{"n_experts": 16, "norm_eps": 1e-06, "tie_embeddings": false, "dataset": "wikipedia_en"}
Below are experts of layer 3 (counted from 0) of a mixture-of-experts language model. Rows are named router (the router's row for the expert), gate (a neuron's input weights, with its number), up (a neuron's input weights, with its number), down (a neuron's output weights, with its number) and show model dimensions 0-191. Each number is 128 + 24 x the weight over its row's rms, rounded and kept within 0 to 255.
After each expert's rows: a language model's description of what the expert responds to. This comes from a sample of Wikipedia text that the model never trained on.

# expert 10
router [144 146 140  95 142 121 120 124 103 126 141 126 150 164 161  69 140 162 114 153 138 124 160 135 152 125 144 132 157 167  98 124 129 140 124  86 189 115 140 123 121  93 193 103  94 159 144 158 153 106 111  99  81  78 118 182 138  95 113 104 119 131 141  96 142 120 139 131 154 158 141 108 109 128 120 157 121 101 142 124 191 143 113 102 135 168 162 132 151 130 119 103 137 146 116 108 113 141 151  91 134 148 119 111 120 141 132 105 126 111 159 151 162 140 110 127 144 137 142 169 153 128 118 106 104 134 133 110 163 109 168 106 149 156 151 156 109 133 105 168 103 159 130 139 125 151  87 104 137 150 150 104 114 129 142  92 135 107 116 122 124  81 132 107 143 119 114 106 138  98 172 172 104  91  94 119 141 121 150 111 110  78 109 164 103 161  98 145 148 107 108 143]
gate0 [167 109 138 168 113 139 161 125 121 129 146 107 102  96 144 126 146 145 152 106 119 150 116 115 114 155 131 160 161 137 169 141 132 161 131 109 111 110 120 106 135 118 131 138 107  78 128 129 143 137 161 103 142 103 106 158 143 134 137 127 110 152 143 150  90  99 176 156 112 144 155 165 120 127 108 131 153 101 161 126 142 148 128 137 151 124 148 121 149 143 110 101  77 101 127 121  82 130 120 109  95 132  99 156 162  99 112  77 162 142 140  90 108 126 130 120 110 120 126 140 156 123 131  94 160 129  83 124 162  77 104 148 182 136 115 144  98 137 147 110 116 148 136 120 137  84 122 158 115 112 158 132 107 112 176 131 103 144 196 111 131 133  77 117 171  82 152 141 129 117 125 121  87 149 124 149 137 162 174 111 120 110 154 129  93 121 111 105  94 164 110 180]
up0 [167  87 194 144 105 107 105 138 170  87 116 117 112 153 164 119 111 135 149 124 142  98 127 141 151 100 131 145 180 146 124 112  89 162 131 159 159 145  94  96  87  77 124  83  82 116 130 116 164 123 129 150 127 142 178 168 203 154 139 108 119 129 151 124 130 115 120 128 130 115 142 123 159 122  83 102 114 134 148 133 131 112 121 121 141 179 205 106 155 145  83 125 179  91 127 126 109 167  84 143 102 133 119 135 125 153 101 145 126 136 113 135 141 170 143 128 124 118 114 129 146 127 123 129 163 150 121 112 142 137 150 134 132 156 154 115 142 133 121 117 109 103 116 138 140 152 103 132 134  77 134 101 121 117 123 132 130 133 156 132 118 118 131 122  78 120 115 142 145 128 148 122 141 118 111 131 150  96 131 157  97 164 152 101  88 119 146  81 134 106 147 139]
down0 [119 152  97 143 131  95 126 172 151 176 131 133 143 142 124  71  96 109 126 104 170 144  88 133 119 157 123 153 159 121 105 130  84 124 110 121 127 168 155 130 149  93 133 131 123  84 154 121 149 155 122  79 123 122  94 130 127 152 145 135 137 133  99  97 118 106 129 100 139  72 115 114 135 142 177 119 110 139 132 120  93 136 104 156 103 116 173 116 116  87 146  96 131 116 128 117 102 148 141 118 122  92 116 155 130 131 146 119 137 112 108 117 135 179 143 145 131 187 149 123 127 130 158 142 103 133 166 125 163  97 125 175 101 128 155 124 159 148  79 134 186 163 102 114 101 127 159  79 137 146 127 162 121 107 107 113 157 140 117  96 133  91 153 131 145 139 130 153 156 125 153 140  84 175 172 116 135 123 127 148  92 144 126 136 137 119 145 184 132 119 142 101]
Description: Numbers and header markers

# expert 13
router [161 117 157 100 104 148 121 160 156 174 151 116 136 120 155 132 139 115 134 107 140 128 128 110  86 149 181 109 149 151 175 163 120 108 167 149 121 143 119 117 133 160 136 128 140 124 108 141 171 107 140  99 140  92 107 124 155 122 152 155 121  84  95 122 136 119 103 130 104  93 110 128  96 143 140 116  84 165 175 136  86 160 129 185 140  69 117 119 153  86 136 136 137  96 105 155 144 119 110 120 131 128  93 149 142 115 116 107 143 108  57 140 146 104  93 121 121 133  87  83 108 152 147 135 129 114 148 127 101  93 140 110 135 167 132 135 132  81 124 105 104 166 122 111 140 137  96 165 141 165 120 108 159 120 144 125 130 112 136 122 128 109 147 157 164 120 130 135 121 106 111 132 124 122 112 165  76 133 159 146 136  77 149 141 122 127 132 151 168 176 142 143]
gate4 [128  90 155 113 113 166 121 156 121 148 133 128 177 121 154 107 151 100 132 106 148 166  78 134 168  58 135  62 113 140 133 148 113 105 165 103 122 121 104 128 132 147 157 117 166 130 134 113 121 155 108  86 144 108 108 136 147 171  96 123 185 139 128  92 123 106 100 149 119 150 108 111 109 183 138 145 120 159 139 150 149 125 150 160 124 164 140 113 126 134 100 134 109 162 151 114 130 121 132 144 107  96 106  95 131 152 158  91 100 108 141 108 126 104 119  70 121 130 134 149 137  97  95 116 142 113 132 109 196 111 135 121 180  72 114 140 117 110 110 127 112 142 123  98 165 132 133 116  94 115  96  89 113 151  80 109 115 123 131 105 132 100 105 144 111 140 131 133 149  90 102 140 138 122 141 154 104 110 143 157 116 116 146 134 103  94 143 130 145 107 116 109]
up4 [133 126 173  91 146 183 129 163 164 136 128  77 175 144 169 115 135 139 136 139 142 109 139 113 135 156 180 153  87 118 151 130 129  76 113 157 120 115 118 131 120 110 128 126 102 108 142 184 118 145 108 124 112 113 125 121 178 124 133 102 166  93 109 112 150 125 133 123 138 178  71 159 127 152 101 137 100 103 143 151 108 132 117 135 104 134 121 157 118 154 125 116 135 120 166 125 125 131 124 156 131 156 115 147 145 139 125 138 105  96 160 119 179 129 121  95 137 119  96 112 145 123 102 129  92 132 150 130 176 160 142 116 203 139 144 112 142 156 111 122 135 159 128 115 187 125  68 120 124 124  79  83 132 139 151 140 130 131 122  96  87 150 131 124 153  69 125 157 138 109 126 154 135 140 112 105  94 141 120 129 159 139 115 143  91 113 117 108 121 110 144 143]
down4 [141 173 103 133 123  87  89 108 118 117 136 160 132 108 117  94 115 149 107 156  99 125 122 128  99 104  96 107 137 155 158 154 157 140 143 134 140 111 165  73 143 119 190 115 119 139 118  87  98 135 133 124 130 124 113 121 104 138 111 191 178 132 142 149 126 138 102 158 154 116 147 103 102 140 144 118 122 106 172 106 184 151 123 139 107 157 123  98 110 117 117 125 108 126 113 112 129 152 170 129 146 145 115 152 154 136 178 135 129 166 124 105 121 168 117 152  98 120 187 139 118 156 153 135 103  89 148 161 120 131 171 145  94 117 148 155 126 103 160 136  96  89 105 140  78 128 119 165 139 127 146 106 137 157 116 119 100 102 131 126 144 116 127 143 113 155 120 118 137 123 144 122 107 159 134 137 136 149  68  99 120 126 132 131 110 114 118 118 157 108  75  59]
Description: Non-English name pieces

# expert 8
router [130 140 149  82 121 133 122  92 111 131 136 119 151 166 138  99 116 140 108 141  85 154 151  69  99 141 134 103  95 128 103  77 120 143 124  69 150 151 145 104 111 164 149 112 142 113 145 139 154 130 108 102  81  86 117 132 137 116  93 133 150 123 107 106 157 126 102  99 130 130  83 107  95 169 149 167 100 124 133 143 131 125 162  89  80 132 144 158  99 122 115  83 124 154 158 137 127 133 155  97 103 132 103 116 102 147 108 133 121 120 145 107 115 116 116 142 160 123 151 153 183 100 139  95 118  85 119 128 143 120 158  92 147 149  99 166  92 156 121 136  79 126 111 125 127 161 131 157 159 149 126 125  86 114  99 114 131 108 115 120  93 110 140 173 132  87 160 120 152 145 167 109 148  90 145 109 157 152 158 129 147 112 114 130 156 137 139 140 155 135 105 153]
gate4 [ 76 108 108 116 117 142 155 171 144 119 124 129 146 112 151 150 148 109 121 103 116 129 122 110 103 143 121 132 143 121  86 169 142 138 135 132 120  74 122  87 143 148 144  81 103 116 119 132 130 134 145 109 132 155 172 134 160 131 140 131  82 137 153 109 134  98 117 115 112 171 148 130 147 144 170 169 159 173 118 107 143 138 111 121 107 162 119 130 151 105 138  80 102  84 129 102 171 123 164 144  98 172 159 162 142 138 157 142 134  89 143  95 115 126 124 125 140 116 136 142 128  57 181 123 110 147 117 152 152 133 161 130 154 164 115  76 124 118 133 134 119 102 141 119 141 160 114 126  96 107 112 113 134 123 119 126 101 151  74 162 152 148  91  97 137 128 145 164  89 153 119 109 116 105 156  95 133 123 108 142 149 183 109 133 105 158 102 129 126 161 136  93]
up4 [122 177  76 111 111 108 128 121 124  88 147  82 133 108 150 165 124 139 114 124 103 167 131  94 155 121 125 121 113 124 152 107 188  83 160 142 133 168 111 139 126 145 115 139  97 135  98 152 131 151 155 127 122 135 111 123 113  87 135 139  93 125 157 143 128 117 120 138  85 146 136 131 121  79 154 149 103 149 118 101 145 136 127 131 146 136 135 111 117  95 111 114 140 133 109 129  88 151  75 128 143 119 107 132 138  97 109 112  97 150 139 116 125 165 156 192 139  92 109 117 120 129 116 156 136 167 152  96 134 127 114 108 101 110 112 140 119 125 164 108 139 170 100  89 149 187 130 118 211  91  95 128 130 109 118 115 113 127 131 122 129 109 102 132 112 117 168 146 118 111 128 113 127  72 113  81 165 156 121 128  85  87 141 133 158 129 131 151 139 134 169 100]
down4 [126 157 113 148 132 115 144 137 126 140 151 105 107 149 145 152 132 124  98 109 169 139 119 142 151 116  89 103 106 131 140 138 130  95 137 137 151 134 117 179 102 104 126  83 113 168 145 110  96 142 143 155 130 149 155 142 139 121 153 121 141 158 169 158 158 101  97 202 162 143 131 149 124 121 125 101 105 102 179  99 175 115 137 160 136  97 155 153 102  87 100 149 120  88 135 143 108 120  77 203  95 136 112 144 117 123 150 101 136  68 151 149 183 143 169 133 122 119 126 156 129 148 127 162 176 142 114 126 113 128 131 174 126 121 132 127 114  66 133 162 158 134 156 166 140 168  93 138 143 128 133 144 129 150 152  99 135 157  92 110 129 135 119 127 108 142 143 115 127 119 129 128 118 151 109 100 136  98 106 142 139 126 130 131 134 116 141 103 159 141  95 150]
Description: Football and sports tables

# expert 7
router [106 125  99 148 137  93 148 139 129 100 112  81 108 103 116 120 210 142 117 150 117  95 138 116 104  94 117 152 122 128 126  90 149 171 104 141 111 119 147 107 114 123 112 155 141 179 164 121 115 100 157 130 147 131 154 100 128 118 131 155 139  88 106 126 120 128 138 118 131 103 162 137 140  90  89 120 136 131 116  91  83  63 153 139 107 145  87 138 110 153 157 129  97 158 129 127 127 141 111 105 109 125 157 118 152 138 128 190 148 158 128 142  96 124 142 151 139 111 125 123 103 143  99 129 177 124 108  98 168 108 142 178 107 108 138 102 134 148 138 139 130 129 131 125 107 147 151 131 125 109 115 143  86 138 138 146  89 134 137 139 111 119  98 131 103  74 172 157 123 169 125 152 148 190 111 105 186 125 125 157 117 131 141  96 161 130 132 121  83 113 145 138]
gate4 [ 99 101  91 111 170 135 136 160 140 136 177 130 120  89  98 149 141 170 125 146 105 138 171 126 159 149 123 129 126 125 131  63 127 111 117 155 109 134  96 197 104 122 154 152 149 107 125 116 123 160 108 121 101  96 111 115 129 135 131 154 126 115 139 140 108 108 139 121 101 143 130 125 143  93 128  88 100  80 143  69 131 115 141 134 133 164 167 144 143 147 106 110 117 126 140 149  90 122 135 111  90 134  98 154 139 130 104 117 127 137  87 162 162 126 144 120 110 109 110  81 144 154 115 130 102 132 126 121 121 132 124 138 160 124 138 124 141 107 155 142 130 125 190 119 103 166 127 161 170 181 141 123 127  91 154  71 153 126 113 123 141 129 174 110 176 169 143 156 138 151 126 120  98 129 103 171  95 132 107 143 149 122 168 138 149 122  96 135  78 141 130 138]
up4 [128 107 121 141 165 117 170 143  83 144 150  96 161  95 100 147 134 117 136 136 108 136 109 127 134 137 100 113 130 134 158 104  97 150  97 177 133 145 142 110 118 148  86 158 104 150 111 142 114 165 133 156  96 124 148 142 124 166 138 138 146 120  98 134 149  97 106 100 116 144 164 147 118 114 164 101 104  99 138 122 158 139 131 116 132 104 163 106 144 140 118 126 110 124 164 138 125 140 122 154 113 140 153 139 152 122  83 163 132 130 114 114 124 129 114 172 114 132 105  90 136 147 103 115 110 120 111  76 138 103 130 103 142 120 138 116 104 132 113 161 125  97 107 137 204 134 144 153 149 119 144 159 126  96 124 113  84  93 117  78 141 117 135 152  99 134  87 170 133 135 138 180 113 107  98 154 145  94 149 157 148 157 190 152 130 182 106 158 109 131 106 195]
down4 [153 116 130 120 104 137 124  91 157 106 111 147 112 143 166 119 135 136 158 110 108 136 171 122 172 156 144 153 168  75 133 136 181  71 143 133  73 143 138 119 145 116 163 126 149 141 153 137 125 115 100 116 133 136 164 150  97 100 134 118 144 147 166 162 104 199 127 128 140 133 127 134 149 114 118  96 136 120 180 144 139 136 151 142 142  97 105 136 124 122 150 135 133 100 103 105 152 107 121  92 111 111 124  89 129 118 141 103 110 127 142 147 152 140 100 109 144 107 185 168 119 120 158 173 123 116 153 164 128 130 153 117  93 168 113 116 126  92 122 139 136 111  98 114  67  78 123 148  82 117 146 142 118 129  95 148 153 133 149 149 117 127 148 112 100 121 151 142 149 169 125 108 176 192 136 135 110 130 100 146 118 113 136 107 141  94 160 135 126 120 126  92]
Description: Prepositions and conjunctions

# expert 14
router [172  81 108  86 105 118 154 163 133 166 142 113  89 122 116 158 110 107 109 101  88 154 147 107 133 103  81 136 146 131  91  93 158 103 118 135 121 143 109 166 143 119  90 118 127 135 100 107 111 153 165  76 116 160 125  91 102 143 140 124 110  97 131 146 130 166 127 129 123 123 104 126 169 152 115 123  74 111 111  85 148 146 133 138 110 143  97 128 134 193 149 136 150  62 157 117 101 129 159 143 169 128 149 136 130 132 120 126 136 113 114 116  92 116 154 154 143 115 110 163 132 132 162 111 105 122 112 146 147 168 104 114 118 102  89 120 131 146 100 105 133 114  92  85  79  94 138 139  82 111 123 148 135  85 107 164 135 127 153 109 120 163 114 109 154 156 121 131 105 144 136 179 132 118 137 170 103 121 126 125 140 141 138 151 147 122 165 127 112 119 146 115]
gate4 [121 145 121 148 110 110  87 228 134 111 119 130 140 130 112 141 116 150 114 163 123 125 120 124 131 140  79 110  87 148 111 107 138 123 150 120 158 141 129 137 120 166 119 135 121 146 114  54 141 109 112 115 167 126 129 111 128 134  84 162 145 140 115 166 131 125 126 116 107 137 152 149 177  92 148 115  98 120 126 114 118 140  88 146 153 162  97 102 123 128 131 171 162 145 147 161 109 155 159 114 101 119 158  92 131 171 120 143 144 102 104  96 103 163 137  93 125 149 139 119 131 144 107 152 107 112 122  97  96 139  95  99 163 159 150 137 126 125 148 112 149 122 148 116 111 132  89 105  99 102 129 108 111  97 167 132 150 120  83 143  74 128 110 168  90 140 109 171 106  82 130 137  93  72 112 117 136 132 101 118 111 127 141 123 125 126 106 144 116 126  99 106]
up4 [136  60 126 147 139 128 145 153 155 119 149 137 106 124 137 102 150 108  73  84 111 146 117 139 120 146 126 177 133 136 148 147 126 168 108 135 154 104 117 137 141 163 136 142 100 132 100  68 108 101 113 113 163 118 111 114 161 137 159 172 114  93 150 135 116 148 134 107 138 178 127 123 107 143  78 150  95 130 144 100 121 120 152 157 152 130 120 154 125 116  99  81 122 133 105 164 132 144 125 106 159 120 121 134 126  83 117 119 112 140 137 123 106  94 111 127 101 122 117 131 116 123 180  90 122 112 127  87 149 138 121 137 142 108 126 106 159 131 137 133 171 164 155  94 200 125 122 135 127 146 126 147 126 153 146 185 110 191 107 133 114 108  90 126  99 184 161 164 104 128 142 139 143 123 114 163  88 102 156 143 134 136 105 157 144 115 134  91 139 126 109 138]
down4 [108 100 144 111 145  82 134 147 110 119 127 167  81 100 121 109 128 110 122  95 133 109 140 116 130 154 120  88 148 121 136 121 177 109 135 107 135 143 125 133 170 128 110 131 184  83 134 143 108 160 145 109 105 102 181 120 107 122 101 127 162 123  96 107 134 148 129 169  65 151 138 104 163 156 168 128 157 167  74  91 139 167 118 130 107 123 140 131 137 120 162 142 137 123 121 104 148 167 116  84 128 128  98 127 167 140 133  86 144 142 154 138 141 130 114 139 153 129 117 165 109 151 131 148 110 129  99 135 101  75 106 103 123 153  93 108 110 149 110 136 142 155 156  96 132  97  73  92 112 156 142 115 121 146 145 128 121 132 118 113 121 125 128 128 142 124 122 102 120  90 119 147 139 135 170  91 146 105 107 167 142 129 110 111 145 177 170 118 116 166  83 163]
Description: Word-final suffixes

# expert 5
router [ 57 129 136  84 151 121 161 146 157 118 108 114 148 117 116 125 125 143 158 171 154 114  89 147 129 151 154 104 161 120 124 146 149 127 153 109 124  96 130 128 174  92 151 116 148 133 166 131  93  94 134 107 155 155 120 128 109 127 178 117 151 124 155 107 117 129 149 161 122  84 145 108 124 176 166  93 146 167 129 144 109 128 148 108 146 102 109 147 131 129 124 111 127 137 111 103 130 125 122 109 147 170 179 140 157 132 129  86 151  92 163 150 155  99 133 140 133 122 127 150 105 120 118 142 119 185 177 149 100 102 105 116 145  98 129 157 110 141 120 138 122 101 108  88 107 127 123 105 161 168 107 134 126 163 135 117 135 150  98 138 177 142 119 119  88 144 120 110 116  91 142  86 118 140 135 146 115 113 192 127 104 159 117 110 135 104 136  95 100  85 119 166]
gate0 [128 107 136 149 149 146 125 144 123 170 101  98 107 141  78 143  74 111  90 145 131 147 120 140 129  93 111 112 163  98 134 144 130 135 104 169 154 116 151 138 135 117 122 109 110 155 143 108 130 139 135 114 100 142 158 105  91 142 131 105 155 119 174 149 120 101 104 142 164 138  98 142 147 104 127 138 142 118 110 155 159  90 166  88 140 145 143 134 112 102 118 158 129 151 112 118 112 113  80 165 112  98 139 135  91 125 168  61 148 150 130  98  67 125 157 114 116 127  95 160 136 173  85 146 136 122 124  91 144 141 131 152 114 144 111  98 101 128 154 134 138 131  96 128 131  80 124 105 115 137 118 108 137 151 163  80 124 139 150 117 119 105 118 176 123  99 159 130 125 107 134 119  91 167 154 130 156 136 115 148 120 120 178  92  91 128 119 131  92 192 118 133]
up0 [103 151 142 156 100 126 129 140 165  55 138 128 102 119 164 124 136 131 160 111 113 115 131 142 165 142 145 108 141 147 133 114 113  83 152 125 111 129 138 110 100 138 118 146 129  83 137 109 139  90 121 110 171 112 138 107 152 105 134  79  99  86 113 115 135 131 134 151 117 135 105 107 126 137 125 114 111 139 151 126 139 155 132 168 147  60 151 153 177 111 140  98  91 115 120 127 152 119 131 148 109 127 114 112 154 161  69 174 108  85 127 105 133 128 128 121 113 112 130  99 131 101 155 128  99 117 130 139 102 158 131  93 163 121  76 152 136 145  95 127 136 142 166 149 119  90 129 157 130 103  94  79  87  80 129 138 142  55  87 139 124 125 142 126 104 107  79 122 125  93 116 114 140  77 108 115  99 130 113  98 128 155 116 148  98 128 129 139 139 112 143 120]
down0 [179 141  69 111  90 160 138 174 104  97  97 103 146 179 134 100 134 144  94 114 135 171 105 104  85 113 149 147 144 116  98 113 118 121  83 133 129 131 133 131 174 108 175 178 106 131 142 112 126 129 111 134  96  87 134 118 174 138 153 157 129 116 118 114 149 117 103 144 123 120 119 178 176 150 138 130 131 141  92 137 110 135 146 133  93 141 127  89  63 146 176 132 123 125 156 106 110 160 113 123 116 159 121 150 120 157 104 143 133 108 142 114 118 110 113 106 111 104 144 140 110 126 144 143 158 107 166 146 148 101 105 132 121 112  97 131 123 127 125 114 159 138 103 135 114 144 129 143 142 137  90 104 157 100 123 126 188 146 140 136 182 168 106 127 158 140 137 119  77 103 135  98 140 169 130 137 174 133  83 127 130 101 105 135 150 112 130 117 161 131 133 123]
Description: Headings and numerals

# expert 6
router [122 126 131 102 144 122 106 123 122 134 142 132 151 131 139 112 135 106 127 134 104 114 149 126 157 134  95 101 145 157 112  92 111 158 144 148  88 136 148  93  97  95 132 159 124 111 150 171 125 124 170 152  88  98 128 142 147 117  68 133 137 126 141 128 143 103 128 141 117 173 147 143 151 121 186 136 173 102 157 157 111 150 131 118 129 118 116 130 164 135  95 138 100 141 111 114  80  94 145 135 110 106 149  99 125 100 123 138 114 126 103 160 138 153 126 101 101 157 195 101 154  97  88 126 135 108 125 120 150 114 160 114 116 161 109  78 126 142 130 141 127  80 164 133 156  90 151 189 147 138  88 108 118 178 161 130 145 174 159 141 141 158 161 101 142 125 143 100 140 124 129 107 132 100 132 120 169 110 153  97 136 102 105 150 112 136 143 151 114  81 119 173]
gate4 [124 124 126  78 151 132 113 110 123 125 117 100 111 139 142 125 163 153  80 136 123 102 122 109 170 114 136 145 132  96 144 146  83 121 145 121  79 117 113 102 112 157 134 151  97 139 135 133  80 177 114 141 157 106 146 140 144 160 106 135 122 145 121  99 108  85 113 165 125 141 138 143 134 116 130 179 112 128 118 146 128  50 142 149 118 143 101 140 151 142 149 130 123 103  89 134 132 149 111 120  90 103 108 119  98  60 133 103 104 119 134  99 124 151 173 147 132 147 118 178 124 128 105 159 144 126 191 107 114  97 148 100 103 147 146 150 111 129 144  91 154 132 111 113 132 121 160 164 116 145  91 130 143 158 120 139 108  67 116 149 159 126 130 149 171 147 142 120 109 125  99 162 145 109 125 124 168 100  65 127 109 104 128 134 155 125 122 103 117  84 108 136]
up4 [145 104 129 106 149 122 113 132 134 128 109 149 105 151 114 145 115 180 115  67 144 160 110 125 113 121 131 144 121 118 153 119 100 132 108 153  71 114 127 124 164 141 144 116  81 146 129 135 117 121 119 167 143 109 126 123 132 167 136 110  82 102 151 111 135 107 159 160 118 165 111 126  85 116 165 108 117 167 139 142  69  91 152 165 132 134 115 130 152 113 137 160 114 126 185 131 111 118 158 128 108 113 145 106  71 106 107  88  99 116 152 100 133 147 130 157 141 145 117 156  80 120 120 123 195 119 158 113 134 121 127 176 105 117 140 117  70 119 134 128  98 129 135 138 129 124 120 197 113 151 117 160 133 127 175 128 140  66 155 144 125 149 139 161 151 127 130 101 110 138 129 150 142 136 142 130 157 109  82 127  95 111 118 139 117 120 136 105 107 123  87  96]
down4 [107 145 116 112 109 141 131 106 119 122 145 136 117 100 154 131 159 127 147 133 127 113 137 121  71 169 146 191  91 161 138 141 137 145 128 141 183 104 118 147 124 140 125 113 126 179 107  95 113 115 118 120 132 161 144 112 146 167 111 107 131 144 105 102 112 136 137 111 117 113 120 111 113 123  81 138 154 115 132 115  92 156  72 160  99 176 132 112 156 140 127 128 115 130  89 154 148 123 167  85 106 110 124 165 106 188 109 122 138 115 181  74 121 116 130 165 134  97 122 102 136 129 123 118 125 119 158  92 121 189 130 144 114 134 108 153 131 118  84 196 166 120 163 113 135 140 129 130 115 145 141 120 137 117 151 101 110  92 137 105 142 128 136 124 133 108  79 146 132 138 132 149  98 106 124 139 123 151 115 155 110 106 148 141 197 107 151 134 136 141 100 177]
Description: Music and film

# expert 15
router [ 90 135 132 159 155 148 130 124 115 124  99 118 134 128 100 118 107 133 159  92 145 125 175 140 141  96 153 121  98 132 138 147 126 154 134 144 160 147  90 140 151 108 115 162 101 137 137 146 134  88  98 113 103 137 114 117 107 125 111 106 128 109 176 133 117 111 124 125 136  72 129 144 107  77 116 143 177 104 117 136 127  91 139  94 158 122 152 128 133 105 161 183 169 154 108 112 113 168  64 138 125 114 108 107 148  94 160  93  86 133 176  86 104 148 131 158 149 110 122 121 167 136 162 144 108 135  99 141 163 170 104 133  97 142 163 152 145 109 152 121 130 117 103 133 142 148 159  91 132  94 139 166 144 133 139 192 132 154 107 144 121 109 118 101 149 141 112  90 133 120 125 129 156 153 147 139 148  94  70 120 109 150 159 112 104 143 104 121 117 126 150 126]
gate0 [147 109 147 144 156 117  99 120  91 166  95 149 101 137 149 149 172 118 129 179  93  81 113 153 168 136 117 132 135 140 166 116 159 109 112 174 163 106 116 105 142 134 135 123  96 107 158 129 159 132 171 129 145 150 145 153  90 112 118 128  97 106 105 138 174 116 121 107 144 134 121 171 141 178 128 100 142 114 113 125 131 106 133 147 101 137 154 113 162  99 126 127 118  97 123 131 118  79  99  68 159 168 155 105 154 104 154  82  95 117 115 134 117 129 168 164 166  85 137 175 138 130 141  96 140 165 128 133  85 156 158 133 163 150 175  86 159 136 111 101 124 122 162 134 128 104 130 116 152 133 127 124 139 126 105 161 101 134 106 122 116 130 154 134 120 168 120 106  82 112  94 115 160 134 145 130 110 143 144 127 132 114 123 119 128 107  89 136 139 136 133  96]
up0 [120 123 130  94 131 167 114 122 137  78 117 140 105 142 109 132 109 168 107 128 125 116 130 114 143  92 142 129 113 162 124 115 124 154 117 102 155 167 113 165 110 137 105 154 120 117 130 141 144  60 125 124 183  95 128 166 173 138 153 110  98 135 113 103 105 159 107 105 133 115 110 117 131 138 128 161 104 116 123 156 122 149 161 157 150 148 102 131 115 103 127 117 132 133 126 116  97 111 160 191 130 104 137 152 113 139 114 148 131 127 108 131 118 135  57 130  91 127 152 114 159 136  97 123 139 115 125 125 185 103  95 105 144 114 113 156 104 160 108 137 119 155 118 159 117 145  82 138 115 150 136 123 142 131 137  93 136 141 131 107 124  82 113 129 107 142  86 181 166 136 140 107  63  99  89 102 145 124 123  88 117 148 115 101 168 180 120 115 165 175 100 140]
down0 [132 120 156 105 160  74 168 119 157  77 166 114 147 158 137 137 110 134 122 175 120 155 132 174  77  81 137 110 141 141 119 139 105 148 112 143 129 138 150 126 150 110 146 101 187 119 121 162 138 151 109 157 126  94 126 124 128 137 137 148 156 112 133  97 147 142 101 122 161 156 104 119 143 132  84 119 159 143 100 155 129  87 126 104  91 126 121 124 123 107 115 146 144 113 165  97 109 106 153 141 151 133 101 125 105 128 110  82 111 161 155 125 136  90 147 127 158 169 127 129 144 115 111 109 116 124  76  87 105 123 112 146 181 140 129  82 131 135 134  90 149 189  82 107 133 102 118 104 123 132 110  88 147 132 123 151 128 130 107 166  99 177 126 128 131 154 172 145 149 135 150 159 143 133 149 145  94 115 121 129 135 160 160 169 101 115 144 145 120 147 133 136]
Description: Coordinates and figures

# expert 1
router [163  78 126 157 117 144 126 153 169 136  84 130 122 125 131 169 138 108 153 128 103 138  90 165 140 148  69 130 118 114 123 171 121 116 109 148 111  99 121 148 148 130 148 108 145 108 118  95 111 151 110 129 154 163 189 132 108 132 119 125 127 137 113 136 102 110 121 142 136 161 111 150 165 151 100 137 147 119 103 170 115  82 101 164 125 165 102 133  96  90 148 127 157 100 105 140 154 131 123 108 124 108 151 159 130 139 128 150  92 124  95 122 117 152 116 117 112 102  97 102 102  95 113 167 134 153 115 112  83 123 116 173 157 148 151 100 124 132 112 122 142 177  62 157 147 122  92 108 110 139 145 131 156 148 126 144 101  99 123 153 109 182 130 122  87  89 120 144 108 126 161 160 123 127 131  95  99 131 112 138 124 116 154 110 115  92 132  90  89 109 150  91]
gate4 [115 114 112 144 104  98 127 153 144 119 118 130 162 162 146 188 104 111 149 121  83  96 144 118 128  90 107 149 126 107 131 125 157 158 103 157 118 101 128 123 138  98 133 123  82 129 111  92 119 160 148 129 156 165  91 118 141  93 176 174 107 128 140 106 150 127 165 173 155 155  96 149 119 169 110 148 109 127 141  97 149 123 136 124 144 120 162 142 142 122 121 116 157 126 120 102 107 177  97 121 104 171 124 118 142 146 125 171 109 161  87 149 137 120 139  95 119  93 158 136 168 130 158 115  99 116 131 151 141 155 157 129 162 136 145 111 149 113  93 102 140 101 132 129 157 112 122 104 116 128 179 132 161  95 158  75  90 117 136 130  89 123 145 113 150 137 102 159 110 113 115 126 100 143 167 122 136  94 159 125 119 136 179 119 123 119  73 120 133  97 165 116]
up4 [123 133  92 129 142 163 142 166 146 140 182 132 110  94 124 137  96 137 176 141 129 128 137  71  91 170 111 152 163  86 125 134  99 112 126 119  39 103 108 171 128 132 146 110  93 138 145 112 120 152 131 111 151 125 161 136 152 130 171 112 143 108 109 163 125 142 154  95 141  93 156 121 139 115 134 107 118 114 158 156 131 137 128 153 125  95 106 131  92 184 122 156 153 122 145  84 111 105  86 132 161 149 128 123 132 138 146 186 143 158 135 158 103 141 141 131 103 110 114 158 158 138 164 129 130 124 139 123  85 124 129 107 130 188 104 131 144 129 106 118 130 111 103 126 109 132 105 121 135 148 199 111 135 162 168 103 128 129 121  82  94 109 148 123 120 131 143 128 111 153 149 141 120 100 125 133 110 141 160 128 141 125 130 100 140  97 164 155 126 147 145 102]
down4 [132 122 154  91  99  93 134 157 120 147 146 176 141 144 145 178 162 111 124 139 170  99 111 129  97 101 134 155  97 152 150 143 121 140  70  99 160 139 137 134 132 114 116 145 119 167 150 101  97 126 150 118  89  89 160 121 133 177 135 141 134 145 112 106 127  63 166 151 122  86 127 103  86  80 127 115 122 124 119 139 116 165 114 131 120 141 124 137 126 136 157 136  98 114 130 154 138 156 131 127 133 117  91 104 103  74  98 171 117 116 110 139 142 119 158 135 137 107 164 134 110 134 125 127  99 188 126 147  84 137 143  94 149 109 142 150 112 143 177 120 158  99 163 140 128  72 167 111 113 137 130 117 125 175 151 110 121 127 141 190 136 160 115 157 125 142 135 117 106 138 126 105 179 128 100 113 135 125 123 125 119 132 121 114 130 131 132 155 142 135 150 184]
Description: Mid-word fragments